From a checkpoint of a small mixture-of-experts model trained on Wikipedia.
Training: 654M tokens, 10100 steps.
Below are experts of layer 9 (counted from 0) of a mixture-of-experts language model. Rows are named router (the router's row for the expert), up (a neuron's input weights, with its number) and show model dimensions 0-255. Each number is 50 + 12 x the weight over its row's rms, rounded and kept within 0 to 99.
After each expert's rows: "mostly gets" lists some tokens that are sent to it at least half of the time; "gets" lists some tokens that make up at least twice as much of what it gets as of all text. This comes from a sample of Wikipedia text that the model never trained on. Tokens count by the router's weight.

# expert 51
router:40 68 43 80 68 52 58 72 49 43 48 30 52 53 45 51 66 57 44 55 44 32 57 47 54 47 51 63 62 51 40 47 25 29 45 37 33 65 46 62 44 52 47 55 35 43 52 53 56 63 61 40 59 50 42 53 57 43 57 38 53 55 35 57 48 38 68 61 66 53 46 51 30 24 53 42 32 55 59 59 43 40 40 48 48 55 52 51 64 54 24 36 49 55 51 70 62 58 52 36 38 37 42 61 57 55 42 47 52 44 54 37 69 47 33 32 38 40 43 35 40 86 42 56 62 53 39 53 57 57 46 46 33 74 46 55 66 54 48 41 54 30 36 69 64 70 47 44 61 49 28 43 31 60 51 37 47 31 42 42 47 56 68 41 59 43 51 41 41 63 55 23 28 45 51 61 42 43 42 58 38 73 60 30 57 36 40 58 47 24 63 63 64 52 36 41 60 52 47 43 52 38 54 37 40 45 33 30 57 30 25 47 67 57 47 67 64 31 62 42 38 47 19 72 50 52 47 62 60 55 48 41 53 28 79 71 71 58 43 46 53 36 57 40 51 59 47 34 50 51 54 74 53 30 66 48
up0:44 50 73 46 63 48 84 51 48 48 58 60 48 46 57 66 49 72 52 29 55 43 29 37 46 60 37 49 42 49 40 60 50 55 42 65 53 48 49 46 47 57 44 38 42 61 46 44 60 54 63 51 70 27 38 54 67 70 64 49 61 48 31 73 31 66 45 50 43 54 33 69 51 40 53 32 52 56 45 67 49 43 51 42 48 56 23 53 55 47 42 54 70 25 51 63 67 65 51 50 45 35 62 57 46 34 54 56 51 78 28 42 44 59 66 44 23 36 29 49 47 63 72 43 42 61 48 57 61 51 44 26 56 60 49 44 39 38 33 64 57 42 48 58 61 37 54 56 58 78 34 70 50 68 32 43 35 44 45 42 39 49 49 39 68 74 43 34 61 41 55 42 46 53 49 51 49 51 38 54 44 30 34 47 30 37 34 52 47 42 67 56 59 40 39 56 71 46 56 46 28 52 55 55 26 66 40 37 36 71 59 56 51 42 43 38 59 48 36 48 59 36 58 33 47 40 64 40 72 52 61 51 46 40 56 46 43 63 68 54 34 47 51 63 37 39 75 34 32 59 31 54 70 51 63 77
up1:35 57 39 44 44 66 67 47 72 51 49 54 49 39 38 49 38 60 58 25 59 36 49 38 46 67 36 58 45 57 51 32 59 46 52 49 69 50 29 66 35 52 29 64 27 68 71 67 53 58 39 50 80 80 44 35 75 55 37 50 79 45 47 50 34 51 67 58 52 58 13 56 47 47 52 41 49 62 39 99 42 50 43 50 48 45 53 40 43 51 47 62 70 54 70 68 61 68 45 56 52 44 66 66 44 45 44 36 58 66 52 61 63 55 35 58 26 57 57 40 38 49 51 40 55 30 51 43 60 62 55 51 41 52 47 49 57 38 61 55 45 46 51 52 55 71 54 42 53 54 59 46 42 60 60 37 31 20 42 28 44 43 72 46 43 52 37 39 49 48 49 46 51 60 47 60 57 30 49 49 38 50 64 37 30 37 45 53 54 35 47 56 53 42 56 55 51 47 58 39 38 59 48 38 30 47 44 42 23 38 39 44 55 47 42 33 63 52 40 38 55 52 52 49 44 47 45 43 53 53 68 52 49 40 52 62 41 43 61 64 38 41 67 47 46 55 66 39 46 39 35 44 50 75 52 62
up2:86 53 56 53 74 75 36 51 58 43 53 40 59 50 55 54 32 36 48 46 65 48 57 38 48 62 51 49 52 79 36 34 32 53 58 34 55 50 53 55 40 30 31 52 58 51 61 54 48 45 45 38 52 51 43 52 41 46 63 56 53 55 63 62 52 64 46 36 57 52 31 45 51 42 42 45 63 68 48 45 22 42 38 44 24 61 43 43 46 44 42 47 53 36 45 53 40 33 52 47 39 32 61 51 59 52 44 53 76 59 59 52 59 58 54 62 59 47 78 43 41 46 47 46 73 44 52 52 53 41 44 58 47 37 43 52 56 37 39 34 40 43 58 36 53 60 43 50 35 43 49 20 40 56 33 44 51 43 51 52 47 52 61 34 52 11 48 36 49 43 60 48 52 61 53 36 43 65 48 70 50 48 55 54 48 58 56 38 56 35 48 42 41 38 50 35 50 51 59 46 70 66 25 45 46 45 47 48 61 44 43 59 55 44 33 55 49 52 69 59 39 49 51 62 53 43 56 29 67 70 40 33 00 47 51 25 69 42 55 68 54 61 52 47 96 40 36 46 47 19 59 60 60 53 62 29
mostly gets: "berg", "ik", "ki", "uk", "š", "iy"
gets: "k", "as", "s", "an", "ak", "z"

# expert 36
router:44 52 69 46 44 62 45 27 48 59 35 49 65 48 58 46 63 53 55 61 44 53 46 43 40 60 55 44 43 20 52 52 50 39 63 38 41 41 41 75 54 46 47 56 57 58 32 51 23 42 62 42 59 81 44 50 55 35 39 39 42 55 41 57 66 19 39 54 35 44 38 25 44 46 50 49 33 60 49 47 59 49 53 43 57 40 41 47 52 69 40 41 53 50 32 28 55 18 33 70 48 58 51 34 52 49 50 46 61 70 54 64 59 39 26 56 48 42 34 46 33 62 49 48 32 53 44 73 61 35 56 55 50 35 46 45 47 87 37 48 38 76 54 31 55 46 39 53 61 46 66 44 68 44 49 65 51 46 43 42 35 58 48 74 46 65 47 58 57 63 51 39 37 74 56 15 28 36 47 51 52 36 37 54 36 46 40 22 50 40 51 28 47 50 41 69 48 75 46 48 62 43 52 51 47 54 60 42 68 55 53 42 42 49 62 53 57 39 40 44 57 68 43 62 64 28 47 57 48 38 71 57 35 33 43 62 27 52 56 47 44 55 56 64 72 46 55 69 35 55 52 60 52 60 75 52
up0:53 62 56 61 44 47 41 49 39 65 41 51 57 48 67 55 52 62 64 44 24 46 45 37 44 49 45 63 49 46 56 38 57 45 56 39 58 59 31 53 49 42 47 38 40 35 46 33 41 59 58 43 52 42 17 89 74 39 49 51 37 42 62 49 22 58 57 42 57 37 62 53 44 48 50 31 60 48 57 72 60 65 62 52 34 53 44 42 48 71 58 37 39 30 36 45 57 63 49 62 36 53 42 39 49 38 71 34 44 63 49 55 43 34 41 52 29 38 54 58 40 65 47 31 39 76 42 85 43 64 68 63 80 42 56 48 75 53 33 58 47 66 35 71 70 51 56 42 58 39 58 49 52 55 40 40 48 54 51 45 34 48 44 78 24 42 51 49 39 53 46 70 31 54 58 42 56 58 49 51 78 29 49 26 44 63 42 41 70 61 66 62 58 50 45 63 60 62 58 50 65 43 48 51 85 46 59 45 35 32 47 68 68 54 36 31 37 56 37 32 54 35 55 58 49 46 32 41 44 42 52 42 53 58 43 61 40 53 50 35 64 55 48 62 61 43 54 45 50 36 55 65 49 58 50 50
up1:45 62 54 53 44 50 55 54 46 62 64 51 55 30 60 51 44 46 53 41 56 36 52 65 69 74 57 67 47 53 54 47 45 48 33 31 31 51 35 51 51 40 73 31 52 56 55 56 56 59 57 36 61 41 62 41 55 52 52 47 41 46 66 56 59 31 52 59 49 54 31 78 38 53 55 55 39 37 31 43 56 52 55 99 61 55 54 38 44 65 54 63 49 48 48 55 28 58 48 61 19 40 45 44 62 48 29 59 59 52 39 67 28 52 43 45 72 46 42 45 30 52 37 50 40 44 63 55 51 51 40 37 69 48 40 36 41 59 41 22 54 48 48 32 54 44 30 69 74 57 65 45 56 44 56 42 39 59 49 39 47 30 59 42 34 40 60 58 51 44 60 47 54 35 47 48 59 69 35 50 41 36 46 25 56 41 45 42 53 55 49 56 30 59 41 49 48 52 52 56 46 48 70 55 47 54 50 55 42 45 39 53 45 47 46 51 60 55 28 67 42 46 44 57 60 48 46 52 63 68 50 42 59 49 57 29 46 65 52 48 25 62 14 46 44 56 62 53 59 67 59 54 60 49 37 71
up2:59 78 59 50 56 72 65 74 42 33 38 61 41 45 52 28 79 60 41 46 52 42 59 53 38 54 32 59 59 35 34 64 39 42 53 46 58 62 70 57 64 69 46 37 55 70 35 58 53 52 59 48 31 48 52 41 45 63 72 12 51 68 60 65 58 48 56 62 53 47 41 47 35 44 65 66 44 66 50 37 60 54 44 51 84 65 55 44 42 52 61 57 42 38 52 48 53 68 48 34 59 48 62 45 64 60 79 42 49 53 76 66 58 50 50 48 63 47 54 55 38 37 54 35 72 51 40 71 69 49 60 39 55 58 68 35 41 45 56 65 53 45 13 41 31 53 52 32 51 43 45 37 51 57 41 46 59 49 66 45 83 61 40 49 63 46 60 45 37 37 59 59 44 53 33 59 37 53 53 51 36 40 50 47 52 45 42 35 38 49 56 25 58 52 51 45 58 54 32 44 56 52 54 56 39 58 32 38 52 43 39 55 58 39 48 60 48 58 70 51 43 39 45 56 63 39 55 61 32 50 59 44 58 30 30 49 54 49 42 25 36 56 72 64 35 37 35 48 45 63 65 36 33 61 67 32
mostly gets: " have", " has", " made", " used", " became", " had"
gets: "ing", "ed", "es", "ating", " took", "ate"

# expert 5
router:57 49 33 43 52 29 47 61 48 58 34 49 48 32 49 56 41 70 76 59 42 57 49 55 44 41 47 60 45 70 52 58 50 33 42 52 52 42 45 58 25 42 43 37 69 60 40 60 48 53 55 26 62 45 69 48 36 59 47 48 57 38 48 38 56 57 51 49 45 49 65 64 48 48 41 45 69 63 71 37 55 40 45 43 56 48 43 34 52 55 42 58 34 68 38 54 16 44 50 55 52 50 72 42 34 69 35 41 45 41 46 35 37 58 52 37 42 55 56 48 56 42 42 38 45 35 47 58 64 17 60 42 65 59 32 60 31 26 46 28 47 27 40 58 45 66 54 27 48 46 47 48 30 53 40 55 61 16 64 39 35 21 59 19 43 58 54 50 74 52 37 39 47 37 67 56 59 50 56 29 56 58 41 45 33 63 64 32 43 62 45 46 52 37 51 51 39 68 57 57 65 64 50 30 66 67 53 44 42 58 50 27 39 20 45 48 59 54 39 53 50 56 35 48 42 38 49 49 41 57 40 37 61 75 33 50 44 50 62 52 56 69 39 49 44 53 58 80 67 44 49 23 47 56 37 55
up1:54 63 63 54 68 65 46 54 40 63 49 43 51 55 65 53 63 37 26 34 43 61 58 45 60 61 53 43 51 43 45 32 39 45 44 64 36 53 51 54 44 30 64 43 63 28 43 74 70 63 39 44 48 48 52 41 38 55 42 30 60 94 55 52 35 48 69 63 35 53 61 41 38 48 73 48 41 45 56 47 75 54 42 36 52 37 32 40 45 43 53 34 81 56 47 69 68 21 57 42 48 60 66 47 60 32 42 59 64 63 42 54 45 50 46 32 59 49 53 55 33 48 27 57 54 43 67 49 69 56 57 64 56 35 54 99 69 52 62 58 60 55 69 62 47 65 36 52 49 40 40 55 59 30 44 58 61 51 45 52 47 48 27 53 42 56 57 47 53 61 64 42 65 42 68 45 44 64 71 54 25 51 37 62 56 72 70 40 51 53 43 67 48 69 48 50 53 43 50 42 32 42 59 53 60 41 75 67 56 54 52 51 44 44 41 54 32 38 34 41 53 39 33 49 64 33 46 33 63 49 53 49 38 42 42 47 35 59 43 43 53 44 60 53 75 55 58 52 49 44 70 54 46 61 53 56
up2:57 41 40 45 35 42 62 48 60 55 52 64 37 43 56 66 42 51 45 48 33 41 57 43 41 27 36 56 52 63 52 44 50 52 57 30 47 37 55 65 44 50 35 62 47 42 38 73 41 60 54 41 48 42 38 58 43 49 45 65 51 57 50 47 52 41 34 79 38 46 47 36 64 48 67 40 49 45 60 42 51 33 49 76 41 68 38 49 48 42 57 42 12 47 43 55 49 46 24 46 47 63 49 64 66 45 56 41 66 53 63 59 51 33 48 42 51 49 58 43 54 55 66 32 45 61 61 65 58 58 53 49 66 24 28 31 35 60 45 48 39 31 44 64 64 43 60 51 60 64 55 48 48 46 54 40 63 54 48 50 40 41 45 40 92 50 32 41 61 48 43 36 00 61 13 50 44 60 45 43 38 48 35 54 54 45 46 57 50 37 68 42 61 39 30 30 44 41 46 44 61 49 38 56 38 61 52 60 50 63 56 40 52 59 47 51 51 27 72 27 59 44 51 38 45 48 47 31 65 49 46 64 79 49 43 09 43 51 52 38 57 53 56 32 40 52 48 53 34 50 49 49 52 67 53 47
up3:52 46 33 51 46 29 33 50 54 64 49 56 68 25 76 62 55 48 59 50 49 37 52 25 52 34 60 58 50 54 46 59 46 49 41 57 32 42 43 54 39 47 23 54 43 60 56 60 44 62 65 35 56 48 32 80 87 46 57 41 43 41 46 53 54 47 53 47 47 43 58 52 48 41 58 67 45 34 46 47 52 22 39 56 60 58 55 53 46 47 53 52 58 52 66 63 52 68 46 75 31 53 51 48 53 37 36 52 73 53 72 40 33 46 62 53 57 61 46 52 35 58 51 51 42 50 93 39 55 55 67 51 51 29 53 48 60 52 33 46 49 44 42 45 99 57 64 64 60 53 47 47 51 16 52 48 67 40 67 57 57 35 63 48 43 74 28 47 71 56 40 46 46 68 56 54 42 57 42 43 45 58 46 43 70 62 60 30 47 27 36 46 51 76 48 36 46 38 53 38 45 50 54 50 48 48 62 74 66 47 53 33 36 41 26 50 59 67 59 66 43 43 51 53 50 45 49 46 56 45 47 41 63 44 47 50 54 43 34 19 53 43 68 47 35 65 63 40 53 39 45 51 41 57 58 34
mostly gets: " ", "_{", " $", " −", "°", " ."
gets: " ", ":", " $", " (", "°", "–"

# expert 4
router:53 42 41 49 56 45 57 40 50 48 65 33 44 41 37 23 59 54 57 44 35 49 57 59 65 51 48 34 69 67 66 52 62 43 48 59 76 52 52 57 52 65 31 55 22 53 42 31 42 49 46 53 49 48 65 74 50 56 55 58 65 52 44 49 64 55 46 42 58 63 32 59 51 47 53 60 48 21 48 26 38 59 69 86 45 53 60 47 49 52 45 34 43 58 60 49 69 43 57 25 50 48 65 39 35 59 35 69 45 36 44 38 72 42 44 47 49 47 60 78 78 36 51 47 36 58 65 45 45 34 49 35 37 65 55 49 45 46 48 53 35 68 60 42 32 17 67 47 45 54 54 53 54 40 50 59 56 33 57 49 51 48 47 45 58 55 54 63 51 33 44 72 66 49 69 59 60 58 60 50 50 39 80 70 41 63 51 50 50 63 66 57 39 46 38 72 26 50 65 53 40 39 40 57 50 52 48 31 64 35 61 38 41 25 42 47 42 44 45 58 67 58 69 24 52 78 71 53 54 48 75 34 42 60 39 29 40 48 40 48 43 66 60 55 43 57 35 47 31 49 40 58 52 43 47 33
up0:67 47 41 43 58 55 45 64 35 51 55 36 48 54 24 58 42 53 60 45 55 38 54 41 44 49 31 58 53 49 42 53 55 52 47 53 52 68 51 61 64 47 39 70 52 56 48 53 50 35 48 53 56 57 35 53 38 62 63 46 51 47 46 40 51 62 56 62 55 63 63 52 58 55 62 64 68 46 44 47 67 43 42 46 62 60 45 46 45 52 86 45 62 62 48 49 52 39 48 61 48 42 33 47 37 45 38 43 45 62 44 49 40 50 39 35 99 45 40 34 57 55 66 50 55 56 54 64 64 53 47 70 38 73 50 55 47 35 57 51 55 68 23 83 38 54 53 29 44 63 52 63 51 39 29 36 59 50 57 24 47 51 41 24 68 46 52 39 59 57 39 55 61 50 35 48 54 60 64 48 60 55 56 42 52 47 34 23 54 65 59 53 34 32 36 51 51 52 49 54 62 33 46 56 62 54 53 32 38 54 36 90 36 51 62 63 28 44 53 47 41 48 53 56 49 45 47 33 41 50 50 32 76 47 48 50 62 39 40 64 70 51 51 73 55 63 44 69 46 49 38 57 48 56 37 51
up1:54 39 40 58 45 64 51 47 36 36 53 48 42 58 62 52 36 52 52 52 52 47 71 50 47 38 47 31 51 34 24 49 63 41 50 43 48 63 53 41 31 64 51 60 41 63 60 39 42 38 65 64 41 51 40 60 27 63 51 47 61 50 51 39 33 56 30 63 78 62 53 63 45 52 40 55 76 42 52 65 60 60 53 66 36 52 39 58 43 54 58 57 54 47 51 51 44 47 68 45 44 34 63 43 53 58 38 48 54 38 19 36 60 58 51 56 35 74 56 39 42 58 48 52 72 63 61 43 29 45 58 62 45 63 40 42 56 34 39 43 69 49 49 55 56 58 39 65 68 67 51 47 47 63 39 39 49 74 41 45 37 45 32 51 60 53 54 50 59 71 43 70 74 69 47 65 73 39 42 25 57 44 71 30 73 54 47 52 56 38 45 63 61 32 29 76 48 35 56 42 62 52 27 59 45 41 69 65 54 76 38 44 43 46 36 49 25 60 58 74 35 30 66 50 46 30 46 30 49 34 61 52 51 46 37 61 62 38 42 30 46 52 52 56 55 48 65 38 50 68 68 53 63 42 79 50
up2:48 55 46 46 66 41 57 59 57 39 47 50 38 59 64 69 43 70 58 27 51 61 40 41 52 60 45 53 50 51 37 60 49 77 23 42 59 45 39 49 76 59 28 49 66 55 63 43 50 42 47 37 41 39 46 65 38 47 46 83 40 23 55 69 65 47 38 64 40 60 47 62 59 34 38 36 49 53 56 50 64 44 52 31 44 77 52 45 57 47 55 83 55 52 48 59 58 55 57 46 72 32 68 33 62 39 45 61 74 54 56 59 55 62 38 39 40 77 50 49 53 47 35 46 47 42 31 47 41 47 60 41 44 73 50 66 58 32 68 51 39 38 34 35 50 42 38 58 76 47 50 44 73 51 46 60 49 48 27 57 27 58 38 47 73 46 35 46 63 47 46 58 70 53 46 66 54 64 42 49 43 35 33 51 57 49 45 39 25 51 56 41 45 49 55 53 58 62 57 28 68 44 46 52 60 51 69 69 45 58 59 45 74 58 48 46 42 35 49 47 70 59 56 62 71 52 35 41 38 31 54 42 51 49 51 45 47 51 73 37 68 72 53 50 75 85 49 58 55 54 57 52 47 42 57 58
mostly gets: " b", " st", " p", " r", " w", " ch"
gets: " b", " st", " p", " c", " ch", " m"

# expert 53
router:42 61 73 49 58 61 52 40 44 36 50 47 61 44 45 41 50 51 42 46 46 47 53 31 37 46 66 43 43 29 65 68 32 35 68 19 39 51 48 37 62 48 51 41 65 51 64 51 31 60 62 50 63 53 35 45 73 48 56 52 46 67 47 66 61 42 56 52 41 62 54 58 66 57 40 51 56 48 41 34 47 43 60 77 41 62 19 53 48 62 44 35 64 48 62 54 53 47 38 76 45 57 51 59 58 73 58 40 55 38 52 51 60 53 40 35 55 37 77 49 65 68 48 43 49 47 67 71 54 61 59 62 71 30 53 43 52 74 58 52 38 45 51 51 42 49 70 47 44 39 67 51 61 60 40 57 58 48 49 35 50 51 56 63 66 30 57 62 72 59 54 38 45 61 41 38 47 75 50 65 44 59 30 49 42 28 38 28 57 47 66 26 33 66 27 38 53 64 28 42 59 43 70 38 44 24 31 62 53 53 49 37 51 39 40 77 54 44 44 43 54 34 43 41 53 63 35 67 42 33 40 35 62 28 68 44 53 46 68 37 65 54 43 51 47 57 41 59 64 60 51 58 54 56 66 18
up0:46 56 64 24 62 60 48 44 63 49 29 46 36 51 51 25 45 53 47 61 38 62 32 32 60 51 63 54 52 53 55 31 49 38 63 55 42 51 17 42 60 52 58 46 49 41 30 43 58 51 58 42 50 78 44 47 41 58 55 48 37 54 67 46 44 44 35 55 47 41 54 39 55 23 59 42 48 49 39 63 49 52 18 41 46 40 56 52 55 63 00 55 54 59 27 46 35 36 49 53 49 43 70 56 49 42 59 66 55 66 56 52 45 58 68 51 37 68 63 48 49 57 37 55 33 56 61 55 55 54 40 55 57 50 71 55 48 56 44 30 53 56 58 85 39 42 31 63 62 42 39 57 76 58 57 73 55 46 48 49 51 63 50 47 36 65 35 43 57 56 47 69 38 29 28 47 55 46 54 48 58 32 71 48 30 66 42 66 32 27 37 60 47 52 42 51 50 62 39 39 39 48 50 50 69 47 48 53 51 39 62 43 22 60 51 27 54 50 35 36 74 45 44 63 47 41 55 40 43 45 36 57 61 55 55 55 42 48 63 26 43 45 54 78 67 49 63 44 69 57 56 44 31 43 56 60
up1:55 26 70 46 60 41 41 25 31 62 50 73 50 69 44 24 55 41 57 45 59 57 43 48 47 41 54 30 52 63 56 53 59 54 60 52 57 60 48 54 51 64 58 35 39 44 49 39 35 44 58 54 61 53 61 47 50 58 79 45 71 60 35 32 43 57 19 62 71 48 62 68 43 72 22 47 58 32 56 58 43 47 71 50 30 61 30 50 30 76 49 52 47 74 32 43 38 42 55 52 48 54 45 72 42 48 65 52 67 37 56 55 59 71 41 43 46 38 73 56 51 50 27 89 50 69 55 58 52 51 48 52 52 34 53 47 43 55 48 36 30 52 66 55 59 33 55 21 45 36 56 57 44 80 40 34 43 72 64 36 46 44 45 59 44 53 50 46 49 53 48 46 33 51 59 52 43 40 40 58 37 41 44 50 50 56 65 54 29 48 61 57 65 46 56 59 41 45 48 52 57 56 51 57 45 47 41 69 57 46 44 50 61 24 51 48 55 54 42 37 52 41 40 70 55 53 50 46 62 48 54 42 49 53 41 68 38 67 15 49 46 44 33 72 62 31 63 69 49 43 57 41 44 26 52 64
up2:62 38 23 44 55 57 39 62 78 51 38 39 49 69 53 59 65 46 49 37 37 56 68 42 39 48 47 33 66 42 68 40 42 53 38 50 64 64 62 52 35 49 33 56 70 88 50 39 70 58 56 58 63 66 59 60 39 43 50 41 40 54 52 39 28 40 58 48 71 56 42 55 22 68 54 43 50 53 40 45 38 59 56 58 44 56 43 50 55 74 61 59 46 56 56 51 46 37 55 46 27 39 59 42 32 75 53 59 40 43 45 35 59 48 43 46 42 42 41 40 69 52 39 46 69 73 54 60 54 55 49 65 38 53 48 37 49 42 54 47 31 72 51 52 33 38 47 44 20 64 50 54 62 41 46 62 51 39 50 44 52 35 40 47 54 40 57 60 50 53 04 20 66 48 66 51 36 41 51 30 55 51 43 46 44 40 63 28 37 48 66 45 55 45 33 42 47 48 43 22 68 38 49 63 53 55 59 45 41 59 52 48 39 50 76 69 52 49 55 61 19 51 51 64 71 53 53 45 55 44 57 61 45 44 42 39 28 58 28 47 32 41 42 49 38 59 25 63 31 40 56 54 49 58 51 52
mostly gets: "ions", "ations", "ants", "ings", "ics", "ments"
gets: "s", "ers", "es", "ions", "ation", "ations"

# expert 17
router:48 56 57 56 48 33 33 48 61 46 36 39 42 42 36 64 50 36 60 57 61 50 48 40 35 56 60 46 50 50 37 42 39 52 43 47 20 32 56 37 37 48 43 55 54 51 38 56 70 54 53 43 43 48 62 41 37 53 62 57 45 68 51 45 73 58 48 37 52 42 48 45 62 57 62 39 50 72 61 49 45 50 45 35 44 55 76 40 58 34 36 33 48 42 60 41 63 52 79 47 53 57 47 52 61 54 49 50 52 43 34 63 69 45 56 49 50 66 60 40 35 39 37 46 40 31 48 60 45 51 32 55 48 30 47 23 59 44 50 36 54 12 54 54 30 65 25 51 44 34 10 73 48 41 44 64 58 46 59 45 49 49 63 42 48 36 54 49 58 62 65 22 38 46 53 42 77 50 56 35 46 58 36 51 58 51 52 40 52 41 44 34 66 47 53 43 47 44 40 54 48 48 45 35 48 52 64 57 24 38 50 53 46 39 36 50 72 55 30 37 49 44 44 53 39 38 48 45 44 29 27 59 46 42 63 50 30 54 63 56 39 56 32 42 31 34 32 73 67 61 75 64 44 31 18 83
up0:73 41 34 57 54 56 66 46 45 59 54 45 49 48 44 33 54 43 57 52 41 60 36 49 57 31 53 31 45 44 74 52 38 38 64 53 44 56 55 33 54 46 71 46 46 51 49 57 50 62 63 68 52 58 51 79 19 38 71 55 50 48 22 51 45 50 53 56 67 44 60 51 40 54 26 30 60 57 49 56 56 61 57 41 42 52 61 56 32 54 52 26 70 34 53 48 47 35 68 51 18 51 51 58 56 24 42 54 32 45 43 53 56 57 47 38 65 44 54 59 51 52 57 57 54 32 21 58 72 41 25 31 66 49 64 60 50 48 47 61 61 44 39 52 60 60 43 12 39 48 52 58 53 49 52 57 67 30 35 45 50 51 41 53 54 47 64 39 56 45 42 48 53 47 45 34 80 29 54 63 51 61 42 58 56 59 54 34 05 47 31 26 45 49 53 37 44 59 57 55 76 40 46 48 33 40 70 68 48 44 60 52 60 44 63 55 40 55 56 72 44 67 58 49 32 66 53 51 48 46 55 57 64 33 51 53 58 82 54 46 62 66 70 50 58 41 37 52 63 54 54 48 55 34 41 45
up1:69 44 68 49 47 47 54 63 51 30 29 25 56 58 57 36 58 44 36 48 55 44 31 61 68 63 50 52 52 52 69 29 19 37 59 50 38 56 37 57 38 50 47 64 49 58 57 53 64 46 35 36 75 57 64 59 27 51 47 52 54 38 80 51 54 61 47 50 59 48 52 48 29 20 62 48 47 44 42 38 61 50 56 54 64 50 67 63 48 39 43 66 49 72 37 56 58 54 50 77 38 47 66 56 36 54 40 41 58 61 47 36 66 47 57 58 57 54 61 45 24 81 42 43 62 61 70 56 46 41 40 64 45 67 32 60 16 56 63 40 45 41 58 49 50 53 46 50 47 58 45 67 46 32 48 42 41 26 65 41 21 51 47 25 56 35 35 53 46 59 67 51 47 30 47 49 33 31 60 44 66 64 21 51 62 23 49 77 44 48 59 56 57 66 40 41 51 56 50 42 54 38 71 63 59 46 49 56 42 58 48 51 58 65 56 57 59 43 69 43 43 46 51 55 57 40 42 47 52 53 25 47 36 43 51 77 44 56 80 54 50 58 55 34 38 52 46 56 30 56 51 51 63 55 55 47
up2:25 56 48 36 64 43 72 33 35 51 59 56 46 48 48 51 39 68 63 51 40 44 47 62 51 52 64 42 59 38 64 27 46 50 53 59 61 47 60 51 47 33 29 54 38 64 59 39 63 66 33 50 56 57 41 50 49 37 43 24 64 31 29 45 45 65 47 69 18 39 58 38 48 27 50 58 53 59 54 46 53 54 64 21 41 34 54 39 56 43 30 56 30 46 40 65 34 61 38 48 47 50 49 44 50 61 43 26 38 39 64 54 63 44 29 54 73 56 50 48 40 57 68 57 48 47 27 33 55 35 48 40 82 77 75 54 47 36 24 65 32 65 40 53 50 62 70 58 74 67 56 51 33 80 48 59 39 37 59 41 43 42 56 36 29 59 70 59 45 66 56 44 56 55 40 41 25 52 50 40 49 50 49 48 66 56 44 47 50 62 48 52 40 70 60 44 60 79 50 45 51 32 45 48 50 64 37 46 53 50 36 45 42 64 38 44 42 54 80 50 42 40 62 51 51 29 60 67 55 55 42 34 45 56 48 49 57 61 57 44 62 63 43 67 52 45 59 68 44 60 48 40 52 60 59 51
mostly gets: " Robert", " William", " John", " George", " Henry", " Richard"
gets: " ", " John", " William", " Robert", " David", "ie"